config.toml
experts_per_token = 2
activation = "quick_gelu"
moe_layers = [0, 1, 2, 3, 4, 5, 6, 7, 8, 9, 10]
balance_loss = 0.00354
n_head = 7
head_dim = 32
norm_eps = 1e-05
positions = "rope"
warmup_steps = 50
schedule = "cos"
train_tokens = 620200000
dataset = "wikipedia_en"
Below are experts of layer 7 (counted from 0) of a mixture-of-experts language model. Rows are named router (the router's row for the expert), up (a neuron's input weights, with its number) and show model dimensions 0-223. Each number is 500 + 50 x the weight over its row's rms, rounded and kept within 0 to 999. Numbers have three digits each.
After each expert's rows: "gets" lists some tokens that make up at least twice as much of what it gets as of all text. This comes from a sample of Wikipedia text that the model never trained on. Tokens count by the router's weight.

# expert 23
router:479497526590572550453428399557453540439409476505589550555594457537486540602483548499494535416481532535579649506498472487492424508455536489451594485548565497493494554494428484487452466514453516510476404523443476493498623462486506509497531580521546433440509478512434495619480591470503497559483528525522542532609539483435481466472530556492478524568469492521504504465560442373492531514506375535434498525415472433489535398417480523508580527469557579592568490504536442577552455476455486552544495534484487526522533524567519497547536525577548377529481577439530410596469456463559508541578460421444524556409533526468505555509439441510469532462486538504499449487498519547523538521539
up0:512431496474590456496548410528476473525503511541518464485454514542541481511469528452547452451551496468513584504428571467446567545539466537533528599467538480448482457457475525508535475422579514549507474516552540445538472424503439618483471508504556547484535576502548545470474520506447537458468397555474507539509494494442478479481468469475589452551532521521405453577406494476467526421495560539450454498498597453508473526547463434447597605536564496558492516502538508472550502477488472458422496542545535587483592440502463461500411496547500530418492490405552562401473643464362466498547445406433376494430515359502441487562514476481552555433560452526511558489523531518630500457536
gets: " a", " an", " the", " with", " of", " one"

# expert 43
router:474487534503565514483462556567452489559475540411492440526589452493514512557499548582570485536486527605558438522492521446440407539495540524378514481491555505565531567462501386540383645503432564532537495450540484559570415498491505507549477516468530487480605482463471454500468565562484503497479506508383557431515452582466489537508541538485451472494503529486535571479603520513464623456520503574561388545555563513496461468499503445543493502439519459462482465493518567594591559514477492611561567529522467451501546541511506480535519543461479496549431520513504383521507517580533506512397435518468560579459574599626482487517501498385457521465429489602498453532462512517494483493491
up0:596495461466540492477442496399435489583443506473527375494569512504554484497489526488486513468544561428472421486439483483537431491370540491384479507507498388482504427416451501530570489463524504534484499431524550461517396486493586458471566503487507492429551533544574426523430506470491453510510396558448492409509519495544464494430542535498561486512475514526555535574597413443528534504519525548532534596437570621517436533550448440491598493479516528543549459458566562465498533534515497479554625495501429489516538481426428603491542477512525515502438490478572494493469461539602557583472583534438562521548521429439528443526391581494529433417560518511508426530565465522507520551519
gets: "'", " be", " Be", " Star", " Go", " Fe"

# expert 37
router:511541518496546525522534491495440535608493519457481565541477444478541497467429446558454494436542477539630602489452511425501555566418573440439603492527566513463467525488478425529517547557438477556421530531465534422521514465438556556537620504506461510501445496467417517510529495445606528520449520550439432470555478584548504548446629570476530539598460517540500477489521434455480506397621453613502576556466449492450624490464476512533515521476468630493487482511519569522444470498523513520510558490536474508445458489477507481479562516511593403482460562521516457527517552542532504471390410544523523542471530491523539548469459479405533499353400484527432495491411512514476518516489
up20:419564542470478433548547579458507452587400486523508538449452480488553525523461483497525480453518455490451594544515509434436499465441392430484468518425580482545549478545471516465500479451458416538546479465496523514537530513577504517559493521494532461560546500517487531512573479378425457463536547400507560484617468484525510485505530505419543535610517523405582485511532489549503579509532442529406495488522506515543523550485471522554425527472430628565555511433574583561484575464460460497410506533440548583324532531543518543465498562521494456540543418464517497570432532451608399507489500498455497515446518475449516493503497488514586392462463506394504593534515533586517549495440
gets: " S", " A", " W", " F", " B", " G"

# expert 53
router:520524572506550570424501509558442493523555519444585475515578506550487437436514509487506573432504480619553567564486419358525532502472398562499544541505506465530478529466485457565460460537478559516436449515566528485627505428483500490508529509496489498468597521497446470572492522491527530629479564606438546440578487542437472385473465461541414549435521533628422518459588476442528564424456480535534414542515559449487469426497463488590510552481477484579486491533549481547501378471462423524469493578503492486462529560495468389504513641477543439494461487513628502520521526529538471451499531474416536519439516519540489511431517460511544507544418532559467494555471554542479527520468
up1:560577507550497588563483507554571591542501530514406505459492470543589523514558501511552412576502537493521449477467566477478550474500544466497482564418511521383508481563436524423451488539493502581431582488476481532509400490543508492540525541477516631437487519520547467442501520507444555469482544505492508518606554399562441475516516468511478512522538602557427500462479557560458571434524462567601460461498510520477439556556480494483485465538560464490502485469520468476580469510445500479524521472493409472484460518388548465490577418560494437409593535490464558558498443524492536525432585543557477360525482444579444434571580441547462475618580417508424416533559552511505479440508
gets: " is", " be", "ed", "ly", " are", " not"

# expert 24
router:469488568450547557456531503469456496511535510482600510483480545561535490543498558591496511428558506544551463584425409551520544573480443533479579511566548498528485520510455502548492543579475506519399498488553453510487537499463517490562527504547521535436420483547520539503440514468577427544440510588451495487498465474529552415453534544451567573599543609558525552528477412403437493516510470530434400507498480446497498511470517508563519438426526480498587401587561517484569465482412505557513457509520513510477516483529455424523573598609540506585495535479588512497397509545467566574515423488522532513481489512541362559392528523438493542475475580497515508521331480528496572570586
up2:577568501603501536464518488499452500443505487571437481400412528530542491495458442382584507400394524564439474450477502509519412463475421469485521473526501531512509481500515499437660506530550489505463449609469475531526553498492455576526538440451557608496585566538471496409575427463560547609530544451441504597470552578492455547388550510420521527540446534484466429471416528459501543464501546493524519500506510593468551431484516524440502533541555503506500433443473479543485553431461539512513529480458485499467468470448409617484439400418540499530487564442394483569531541478510511536491540496421457554460515506475463595585490488464510464514417527544471600499541474451538542499508
gets: ",", ";", "),", ")", ");", "\","

# expert 41
router:513568523502493438525496464532402600489515539526568537621574515544553534531475586561589628466507586568595570549445484426461517544454548550475549544508545537397516490506554443519493519508427550455467494487504430538518553511452519591499505564457460512490579477543523396545429540561558522619507519581447530489557441554465615371506578485491559564510446513587535565531536449497464504407481520491439599514551459457513571456437474480514638518520508489501451508513469510520511437496511525528508615513476519490481596505553471491473482570446500502527450554506579497485378533514453586527520508402496529493449464520486476540396486443497487469450468457547494453411502510477535530454466
up1:515545530540474524464413489550467505470499467571563505535485374568547450510446576528504577456493473497579591546452481482504507449586526451515540562530588479522548518467440449454559532569426428548589447446494509496447584534538370534551555513470476504550540507334428530512479536562515513576492424594426421493524498522509520498558502556465459527381506506583469454376595486474407509548539511507519457443566516589542545452466401507537524462586545524459455439494443472454425434509506501512438487547496558493531559487577462477521494506536539565532479433484511506489485551528552478543424470472496527519415485550558475509392519468546476523504481465564549517515583539531589498580386
gets: "ed", "er", " such", "able", "ent", "s"

# expert 47
router:441533515494486516474516470541470662544528581463547533488513407497518593485408480515467485476545492458508475591439474394482525582491506448468531395468530424529593523486529528469472491466545443566549417516524456455577523499447549585569504554581425500489401468491515491464445561527558554509439558504440420521501512530502487475510554479501488507553512499466388495346560507473447603462543366546452517552480510469511512480461415470528569537548505472457507519568577497542527474493456404500475420613481503448537509508466474522413574646476486562559501577442468516513441508492501500399519488478449490557499556502492468547474493383437504546554481519558405496498510509507422504444577
up1:470412485420507608493532399502441563521526487519527457490532526375504530566419483367464535466466562575479530539477434461432550477439473551464452405473376416535529405502513509452442509553475467546445493503575460451524520581453553492503567469404462529514588514429490638535505479513579537583526470439540581512565441514451483479498470588558410521451508543616446532484497572466591559523511528539456477425490469539503496521518500608558461552520504494503617562534516547540474575442482456524598512548414494482447537535532520481500577503539496519512505434500452529485570498413482469530440482433498521525423541513493501429524520449464465480403504491515450482514583437528466431473549
gets: "in", " in", "ad", " also", "lin", " from"

# expert 16
router:571492570442633494495425451609460542527525500434513508552516506560536491495456585579539599442491555580565498490476513461441525487482400530469448485503504474482521497511494510513472533454455516558425479541536413465551461487515505556506458440474513622417624467535468428579508586521590479552531591615486505441564500456524524416494508470504504536503530499441481535487485511479450542490561433522437452512562545439472450458524480419584572511508607457655543475477561493517501437511446423496493489523505528437512524472510403453540492494452499431525479547510665518593501546428546479554545526435444454516445540495478481603434430487450524544525371556554495526471546497502463508503513
up1:546569401503473494532483485475545519518604464420496520588505552484504409506488494495505525504465459509572479574507482398516526475512526535427521420461498460515487457558614418492523436482437496494440540493481474475409452522487490500586478415492447462502520490483517478588512493417551537490534466476523389586529463419531540416517572460483491572521496499423498466494495500409466511518575473604397517414449578413465425596505495418491486541490514451584475516472497495458592580421544445476499568488532355401509539538506479492371463557495500466496508552459573504479575521477505423541409524505492408532514482483464509582414462463505519575452542476395597458537459486474392515504466
gets: "ed", "d", "ated", "ted", " known", " released"

# expert 2
router:483551539516461493524430529512467533514465529548520557636586319492462591497481492509448491470502478527506563547466541541471560457409546471480510444514574437528578522511438484505488485481400481510466513606427520442564469424514536607594470575572493515476542535524425411578499521595499477559514477585436458464576543493529501536402486477440520510520451451546476472444625497509489600485545462533475471588417457481488529466545560489544483515508477573503547486442510523542408432494430529588465535458500507436416540555495530445559461527583514443429435515508496468563428497460524511502442442523532517542445546517520504523514404431484483473354470565552416566521550435467486528489501
up0:485475611502538502498567552442473568444520569433404426446570500452559552461492436495471565481518403555529453491420569489446610497371456492521461477483537488477481492473413473442471474502599569514533525510633437483472600468475553501505513526488462513559511527646476536521461531428523470510472503489463521529514455480512541564457429408484531500395516485540485512486498352461394487463506547561468556586459413569431510481543441531574483482523434467457552526480494475485513549465516444536424440477479468485487531540439437489525544426521569511600474576533461496548568550562458525478481533498553417592421440551477486612536423445461556481426541467483504545450474453520441476470502
gets: " ", "2", "3", "1", " No", "0"

# expert 61
router:540485586504505605443492504476493520576499531482502528523508530471468489527414527536487499449532496591567475522510482428455477501553447549420542513517504529393575487497462484537443564494513533554555403524535533453502475533425525543487557532587455572392441565559438435568559516499577550548449561546498508423517543510476512394449529513478639557561471548480543513515486492369452568415557402625495435505392486466490581455490567426477512502543541588500539445527542528520509457529459384543504505501557464478374505490503499479495601456449518439532469572514504471527445592517542470505406433501520547563444480459600440512424499487441490474403467548590441501475455513507526498508480
up1:534497478418448402488386450547494507502354498521474439385576490438472452540561472484471421412499489528579506530500495405536514499482528524436442541493482503420538474554530532417452391385528569512481516491519469498496457441533526538505564464488468529462502592479504526387471524541457579512417467457483472451574468501447503530461492406543434517434476504517539565497566484502481441489535456445531546523476552535462547520571491476486456424489571632494598496660528492546482538436477532583493549564505473523610509464509394429456480521566484468569573544480457492488474531428538566473457514545511459549489565530515520500370476476471536476438396507459551529516499413475561534502552
gets: "\n", " (", " \"", " [", " “", "—"

# expert 29
router:476574586538605564460475428583458498479511494550562538488485527617528545528437488459526491461511568478484572571479414433487467555524473490496512500594522428508524505478463492447411523524421547497511450590511456512488500443453516531520537539519435556430628523490448522629511537591498507482554494501530552545501499465512545495494565455535558436582509508488577461484447464499459508533597462585458416501456471387528466491416516475469586514437562511571570504517521515524514403438393458497488491532537502523426536522517401431502559551440520475500430510417550485545456525548618469507439406470410448534414581552535503570398455459500422504489441516517509441561503535537493569464591
up11:426558572467531423523593467464583595531613522569586489414613591644411473577482524508473557558534522487557487592542497499515505423486496462519535456438478459603572536538508438574473502591570548565485468514509499487534516427468473464506449474513539497498561494438383458513539594521475562471501528499527505522522479492431435621504597525472526520463463413430515521522551515560499442574451467517469446554522482512453577495500508512543526543538460509537482478535530527512414471519534483509541476397578517480513473459444447518482472491466395462444499411452547481436481470503581520600469481509477471439507412614545521534540452485576543499482520486525515554504498444609457603478568
gets: " of", " for", " in", " by", " from", " to"

# expert 34
router:496485533573502556441516470572532494531495571556456499547559559558535461532474541480483440514493474540445600493495421504443526597409498498398480482490544387511536550507501489517558527639471505486432506496519432477517427501535512553454525534577478537522491559470532429511411507546487508549416525507536558488550473468509551496480529536435526523515413549479477616525384502561480579529564471489554456544426666555480517438559546462603553517414511536520605484519419552536562428436418437574481482446513406512485512455434447502476570492499592407522487547424565505585492468505465519474438427441520557562405512531474449505501487504367464544512504535504458489449422445505510529473477
up1:473414487533474466546510558557503458516516516496511487468572494455509490554488460444568492487561467505453595600450449529408556498574508555607420487531508518568528502500511560579529553558484487479478387438557534488553463435391478496509501542649569519492487458513545452488599551496592527525555403535540595466449515513531543512503442558522501553462509518502471452494518558495467465509600451457499449456522581429519404585415487507573465486494446520513473458484620464575531399458495513447526474583478470446459466459480582511421592529506592472546441513445530510577471601444527580578456520522476424482475550436428483416495526501477530444612546547478565490521561547550436513484478
gets: "de", "le", "\n", "na", "re", " De"

# expert 1
router:514540557516594592411495579518475458474552550432547462507587476466477443487480493530541552458575486558571570549495434463466419539520472464490464509440599376522532464440470464455518474562436662504524435538547491463577564459470537494536609518552490560444472512471540465558450501526574428547487554536498540491544495562378534431498511534443510561557422490555498515495533423487415523478487522519511468533502475469478543452457578529599538481455549551506594451636529503547552449436450472603564498546523528521505499522507468510502529596577499456496416457500543523480401522525477564521433362409532538518507450518517499616504523472507540509531433468599426515536517546512462507506484
up2:492606476510513488425534500549514462448474471506430430442489511533477583542511510559430515459570490622542470423424468461528458571507447555544457516488524533531502475502459417479503530505450563518532526481453455522476487466598489556508561469515556490423487509495524452509578489603570539465538464624424636458499501552511527424508456476405521548457465495535488523433545497476476484467483520390488442511517470466418407488497499515590450552615565518463497565644469536522486349516477427550515468451524517606463464406477522463453567453466474515490481539557413496544457448494528452530491545391388536528478480475519460620478526567460477493473513484565492568556489538561478462562601
gets: " that", ",", " which", " who", " but", " and"

# expert 8
router:458601502542512556469432504565403442526529518333566504512533561553504489540414547529567504525587526484554517528471500430616549573437459496482473545475534491513490566527451489520481586603454516593463474520439410413563488562514488576582460562607569548450419466512516502538445535566500540489419505540513525479536489527488528493384629509537530528529450469522499595461585458425448433452604489546493513598450467457476491399473574425601438471493470445470480488448574524523551458469440489528496498483576419498478540517514493492499563573446464445541510557478502505490469508489498561505529541458543568551544526489542408564438522500544500516464491526588505390566480546519476492502499
up2:460481456464455465477453519567518488546520532491589536560508507552567525574525461540502537433564452532490526507559505482471513522471518441518424483535543569443428498404537608542479443510468487523579478515472546536482597467452422534475554511529503443555563411483431491423473561510443564441559483445476480528507493486518528464493586462554533467505490488500466627531586469377515467507489403469538458484481528452594523553438496497629501481435504420498510535528550432498503529357429506492410462444509461565456512564486440572459604547421512454615482493457491543470480514501573459489527577553501542398575453610479490554482520509513541487518547499495509492473409481548614576636422
gets: ")", "\"", ";", " United", "]", "3"

# expert 18
router:510506526490504526515538485538471561585516552543548538494535483464486424473452463527493493594492486462548490532457425515469468583416495527496589457493531534492461495434535498527527486644496523528464467414494474526516568462409478492493489520562510509555508636568374375543460554641537483559506513518432573516466459498549498497400526536567567426463400483495445503485459504392429518429452457513477524553481509423532517473542531511543518511462615615529512449463500533548481483488480421449460548526634443451548522477571472471536505449498475571539545527457525441519518514558515501457495520423523551565425509484543483574446491468588386497482410558613507549565438551607469486445513
up1:521510435442481437509512442578474546534661485505535463498462500453509497490434512479517451581509500567541492511410415585456510489425485452537486481544501575407517506472560527486531578516477458465471457471470490437405516422513494435508408515541465620472547494443484514503413519565471535393513489491397537478469466435536494470488556425456471489419501453545491457517480457494431414522487512442471499512527532432495519470378471546544457481511495543565543475408469518570440505538579347471470581456540493476432498508509456526425495505551551495495433558513512588536506514511539459496477502455439558453416450471468457469464432724489432579556509591545509556495455498502490509404528
gets: " New", "'", "/", "-", "ter", "x"

# expert 40
router:379494511576469525455478368484495505504550559446582543547517487602565502593490606518534503464505514542485506548475491514472509492471392552479579411589504405521526486517475511466484532534425568504359401590483422452515582448496488589575533504499463478498453513551506466438532580500489613557450492555439587435488465481500569514432491536383494531457457522479478489474542463518454513465516457589461525503541488440423630478455584444521568507545497534575602465529544555541444424485495490576524468511560495443432576481557500526547437490569491489579483478501505503534443482496488530532511459498515504595450560556570360505428489473478487573543458498526472460494425507538456508481481
up0:531527419482468408572542536548571496594447499485453457527529480494501428472468612565446460550465482547543573588503546459501445528451457477451514489440585550463594525521479530420465513520526470463449412533558504449487530463498508442501465451588409539506567437504510527538468425497503455407528462465481549412483452540437497445478483547549472570548517536492480479631538562600490450452518471565561406565481489443557511526447459373503427403630459541483523524515560526475418509472478513540480586540547474505529534459578438455485482494561430556529530493473553516446525486525485427535564507488433403521529379559527455493597501487553405482428562435441532481484418517506459507417465
gets: " |", "|", ";", ":", " /", ");"

# expert 25
router:447660497533567506500533503542440528525492596504577483453511439449503540474524510536418433469503516547511488485539444393466506514509491562486497522500453437441507566420488533591440552521496508571438441448497408473704536486471424573558487515609452518527521533532469498563415473541475420430470535637394548453550536550525524381446545513450424553509489512525455549497489527484487515428557414553528490514475496481451561494499541577520552444431562585507531502526445598530531426473411515542443477491560523410456502487519541522591500474532520456494398556472454488648495583536548505469495498495461511501485542465559504504499529497481516573450520483498521482502444512494517424448562
up1:539440546459517496507519488497423460537500468453490512517508504525385499581484492486527505405586452507531587497447566436513504488396403490508515586491516574496591494557434527555457445505453504507581482494542462547415552600535490525566559472550510468602512596467435491526537540571495611392543485503523600433432458489572560418449486529524476473463472529483506520525526484533504551563528525525472477553511524499461541531467519527558503566510517649562577465572504573559443528522386494525452436449423571450525489431506491534498574519513496536434520537493391492499527585540531579432450525503542504429474465526536439512432484497535557570480503498386426407524562355450506460532531
gets: "\n", " =", "-", "3", " Website", " Species"

# expert 48
router:447613513486526490438512437512517500488569470433572504485612529543546497531512511569493529507480496471516599611407463450528475509380497460466482447485542495534598560493371452507485547520434502506497479594480412452549518509463487565485510508535476531468547479526463442572493560594480466542525497583531459475540466581485469408526495586533504577556469519485429521443561515395529513526517430614463510485518528439482501421429481471561617498525486551554497513521564574608528489461427485507430499468510449488378500494567462411641497532452470413559481527414534520532519538449458564494497473480498503594471482453495506531462441446371515543406511482490527400532482521576482543467479
up1:571568429468462535454601498478503578575593512509443581511558406463523509584537587493531602461524487495480469560474423423535492414490573535417540448460506471439509578518443444497449556525478555477556443575484451559522535476455562503460462565536488572552457547580562467487479499504495515515584550550523480524502560548495434537526496550478445425396473445493505631476600534418565516502456560500468500485509506444472510390405514520580565470500456582498498525536541451500466493559546437493478513516519535472565517480553417517558502479508553548517527570530365513547609448435551500484487468511509505557525394541518445462410547446462410534446568545480501410492589486558489498511580
gets: "0", "5", "6", "7", "4", "8"

# expert 62
router:485542518555500568481465509618534463545520513488556555478535441481652543518528534611479595477592515537602478566463517509440494489490434542465523467479520582481537511526504504527467460600490503440549470524555456465458440486520518527537527601468493582546531600523371513496528559492460577533554565472477537468526487580444526407477453487487511603493479587490549531509480481449491490468544514561460493507434559489469546374496431430583563521488594574546570484478509517584517458504414520491465546459519481444445529499496403437540508515522486483468502560471521405576489623561540511477479467428520489608536508512430356491474514420399453528580493481478469474528457556458452414471488
up21:435435445469502476482453545560539433567597619570601465514536491519543451508518597435532481532543406520503518494527465531468548509522523507442530487467503484469416579542449513545493628518518510462538443459542495549478413482453500586639396425428468563504540523538539414534551497389543481537481487492554496507489546480428525455416508533479424541556477527604540520534485561537511475451477534461493544472486551500574589480392471426495478547572545429549479457487522568526452548535453449587441527448500509544414448483409505516480544561487494528391598524451509439546560491485505464611452548505495419555498514505462499541488489474451459488499451375576466536510595497555440511512577
gets: "2", "1", " ", "9", "0", "8"

# expert 20
router:485487498536552521537477517507478522518578483442590522486578479502550542605474468543498478447520490456529519531392466479503463538412483466497460434444499509510571490477483508537472477547480530650492474503501456403569539455481537577511526569441463558498413505543491478535504569440476504560422469538453509441528518484532443497497512498447427588576490465491379485468504486357461488495516525594529508573415451479436594388442572465552533449472513637582472444615523506520489503470357480483422514501658533480479540556536495456533543594509577476487499522415583483531520559572554527524504520452513484559478494496512499509451399546434539583522503485593453398501515478509525463486478
up2:447576510461495434539508596545480592530487546599469532524548551482583573507592485437445510525502500479502416541512537525464457468519464508507540486500475571493493603410494531538478486567561406504518460411492571414528518462485476493441452553391557542469547459579496507465545531484568468497529500517461491447493511496467564490498552478595455508499521509460494480427464482471563479569673536520442499503494427519478534450445459411514512513394455537566547479555481395407566494454541473501521515532372509472487538470496507546521581478513519411539557377510536529600473519419513561481546485394474456545379559481472470514616493545490464403518489545495550497543455436479593603504498
gets: "2", "3", "1", "–", "5", "4"

# expert 55
router:529564537520558496454503437583479484539552505461564497555553497592559482609491537536518572507538481516492510455552491498412496552509485541480569498574550440410518527454471454489461480484496517528529420527472454481506600559401528473511494546459478551442529584620422550538417560472530506533411491619470511563577425545446550475528552503498526528459452444576531521488475374500397587484461477448447538548434554467435522477449525451535502510535558516555585566562534500586495531482394451579490502497571450537469584467508447490558532515603544448556457517429557474520497554483453524575456378433515488552469585563518509500501487414521412505387558535505416485505515559573512529487510
up0:533507497523525481453473513420469483460540564539408472499459473518485569402387493466443443454495493533454446493621497572455408493573395406601521546488516494641500449508454451466524551512504455431446494473572495502604455466480455434561545529565500565551488458558494446502467505510594490508561436491530538430472494458571553612476540566571475478439392479509482509464484611599454474477532524462545494434520599549555561451494464476556501482468611547427496447455495416479554528509455487493551494553414482511486508587474580489539447485525440445558569536469489538530489424521469489414435583489453474517505522453533571500453489550463488431538483593511531522392520424560449517496541
gets: " the", " his", " their", " The", "s", " her"

# expert 32
router:469586548496542553498513520484401558515531576494558409578459443504564550486478518546456509384569569542544579613405493507540486441506463524464507533534512477578445489417467467517475473557497549548477475553555405419525513496412498520514503468528508497485556510540536592479464532489494467482391568534481409414526466442451582505400513493495597511583394531475475515496556467501467493547534367578513504480411521518533584486503543457482534586521553449532565539466493586502574477489407511444483545481587478448417560523567520525600443572594507466537525475441459404494533584480536573516455489453429519535463529532549419469449443495492468474490419518600407462493469485494522482513497
up1:526475539450481585420499433525579498452518517472516469451492562553466477430430414426496452436504539407536517491498468503518472474466523443556447478452573487517445570574431454375535581573465520471464502521496460528461550596465512435440445634438541507506525477437584531435531526427543541461579445455507470486535516584465506440474559546514522495586532423440475470468566536456466554564465448484504618468499563554535368433413482518619485528502489540529414477515433585432442437482479573456441504534548514543439469503463517492533478542475541507615469445484546492520582450618549505549497493510425504574452556535496452479543518419483492402567446471562557500454441492504513487478463
gets: ".", "\n", "==", ").", " ==", "==="

# expert 60
router:442462577569572605489476509493558408554601514531614473514602537510444555481435505625518426455492548569493596482510478506547492448531483493374532492539533556491487499524555431562496525584471551578497484516541414497498534533443544590514550467512508532471520549560469524544507506501555490526502518511543560403556470569430459501479504499458464448510542544537551454515487461451436493482501467464456438466509490497459487349503537435518543505482389480547555534542450576543530476453493436519468516494507443499487566517476418458541577532649557520548452537471622486521498565532494578510471543569425498562495558498599357522465440418502485570484474544507467531531437577529420492428492
up2:533518525509504563487522603541481463467597539530473368558423432489438404478461551502540514515492537533502466477426473460580495425462510499524472553450553519607550501513583499386510546446463509528537472475483531402426415553456505559448548481457467454487462526553532538445525468549577540448505504542581482492442449496558439505482526592543510557491463495585472426530436527497510526465486480575463546615575496424432501468477485502550475471600517531483452571510599517482531459478567414498528441522549471438463391528464448565564536396584592567441512464515565536445507465510492526521524460543483439571487558554404394483405483488445415457501558524467457521597520533523529602517477
gets: " was", "==", " is", " were", "===", " he"

# expert 26
router:497562558566546577450517476604498517522536552396536494544555443548497453469451511505525540456516515493569565634479523460480528553460534476503535503525556428498525551469459412534455514585481480499526425486514406482598555478477530525540511510523506582516527483494461513500488564556484432536451507543501542453541433567451525449482527535499532597591498542514473583528507475459462526409512428525433470517523495474476578383498486397553612492469536536522445545499516497538523387387381384520477594485561487473500486502489496348547515602514490465555443483426641527518484590540550575611493497514458514584451506461490445497473478510445457465473464509543504514531480519488421483378513
up0:484542508477462621488464500459465504551553384507477526509432504468451491455497473549498579509431589525491499534424613449371499504550491436439453450486496465516494462454399461551545492504471546549460557461466488482506544557578467469437466509445501463497497449532458462514548519559453509534416538461512435498624611612408621501421528518547430404490486470397540546461465474531563515503551432614412489569511616509532542478555459583481459397418533522531576564567561539561481456489497431529569489548433524493491460518557461575534453537469469562533481493481550430417504480503568461529491510454468515470503407522472552501457478483529531565532464494554452529499466478445548433472398
gets: "0", "7", "6", "8", "1", "2"

# expert 58
router:440503576497547532423496504460462560507560569462578544510473463536498566526457567538577518370517503503425468488474568439460486481524400522446558532467604462520559471476462342544472484567465517571483464555473496436503551436532592552522515485542486541446465495546461501488417533470424469521522523576500518554549464517524527503521503470447524513596486533516555500437517437480434508513455451515501444488518499429599516528523515373560592499439507539634573403520597465534515505467432448471506567577526477511484554526598460449485557604558551510534513547444516480523394500495516607481509398498511552537478558524495455562491533537571476494402499539581440487551470469591453590476572
up3:508508560473597460409473506424532480529485572456529475454532596501418511565571527495514562519554582520487522451541479512590500572480519508401521537566479448464527518470544478448480546524577511529408505476470528498466544507503475444524422383542581523551512463491446492494470509582431479435421448565422529534487460439587573388487541489441503543471465539540556418463522463467467530464456537433530572441394540541453514500404473583539538491420525484394515486502517522451501461491471543526526438521434382528466428580501570429407446499511484450539536521392610506501528469480533589505486430493549478500565529499532442552543524457504426469539511460520506500524412511565417556477662
gets: " and", " as", " –", " or", " &", " with"

# expert 49
router:486483572596508495517491526579363604571560504524477570519589350534530530509396477513565552458508518602556507521487488482437410590493463550480522450498469509506548565524600475493541474607480482541497477545557458485592565502458449528513480526471559459538602540468509402554480556500542440437474543489503564412586443530513515517460468525496617449506458527486529506485438500473496506483471396466456474470561454460576557507496496334541498545476450440470419468546482556532561465429479453550451493552520405486496543425522498479483507548477468476542464598566509472539527495445543645561480524481475522479444537461507429570452420527497530546462505522589424453531494528516514454457512
up0:477532491540438535457455519393452595485439506496474551533448519473519523537482553531559428435535446524540577435500488492501393491439607431551534527500498604557448414560524422468491548609533532532468514545418440433510465548481457517482482497366440491446420560521471477497501412520486562460437484464490629486569486517513567535459568413519573454487433505441443462533425571547615468465487541419547538580470541538573433502483499482446505525541557466483495400523457515546509451539489511502534580521501579460419445522562465531503497507554527438503439538543493463514525459526522490420478505511429490403451525561487499511554397514491394470480481561554484435525552545532512547347555
gets: "er", "d", " member", "ist", " son", "man"

# expert 10
router:500618482503482443446453483610491502527478559420495490531499521493556497488361483554535451429451638455457493597492433446505466498530517482515467450491571485536546444518479467528418459563550524521483455540557486499577549566421602534510559536442449536527514571465485444550470477554579534526522504564464494485552436554483519466378572467526522570458405482453483540554498484520501579456536437487541523507423567451493532499467447464566641508574470476594593462564554458518529473456502407395510519523602520567510524445490431459660558466517542495492471499499475514520485548519491535540464473523513585519488527486515442531509501506412446507469466587568421549541450549576412531473555
up1:536560617508554492481460548527557448562515501530420604526524478474641477488515438510502472425566486490554495414549443519550417540499540467448539500537527514545431522565510516513557546492570487520479477518537432506437495454476546531547467489475457559554569457533594427466513543510537524418483542598518509565509457463489518445441493527521421421509423610470538463449416498495617610549533531416506550431509366462422519535575510465481408466555446460562584605524534570526522447548439491506549520471496505529476489568542512435497430600481447476487417561434500560514523465480521614504457520503502593539566543531541423504557572495580501543459543512448536457534571480509526505422535
gets: "el", " Al", " as", " including", " El", " than"

# expert 59
router:536487537502534516465496487516456484529516569479559536557457447534496611483430543556477519512554516438521585574558388531502490501416491555513550376524529429459527500476520416476526570501423503530462477485572492446512472551448534555607447535524453464559534499474556506480499449484481476573397557490512575561562454477470543476491499465422562543534449615624390586530483502527529495385438549513483502512525465475454568488488622512536507468488500604553530464500521471476474487531465441504513527554431481489412517584591498515566424525483545459519511559468609444542490555512529442469464451440403484462523491557524512530457517505398512598378396503523381534516438439516466554496569
up0:394481543508458504457499493466469448410488525449494546482479449467439509409492500469437491501455513569534618451551412523412592398517473521598485468573499439550453602398595473471563555589516432511581462547480477362448431466408520400498528572466455556562538499512549450481524491556496494533503481400518486390507563552559490455508562513470583544549487508471486524425544498457542469469547456468529506529438487514581501478439552535515513561491505505478567605433485597477429507505453514571495556494465541483465528491400494462530472469431446562419480479473476556450442517477587508584483468417511484469542475499476436440491574444571541503485535458466498579545436494582399475480526
gets: "n", " St", "d", "st", "t", " En"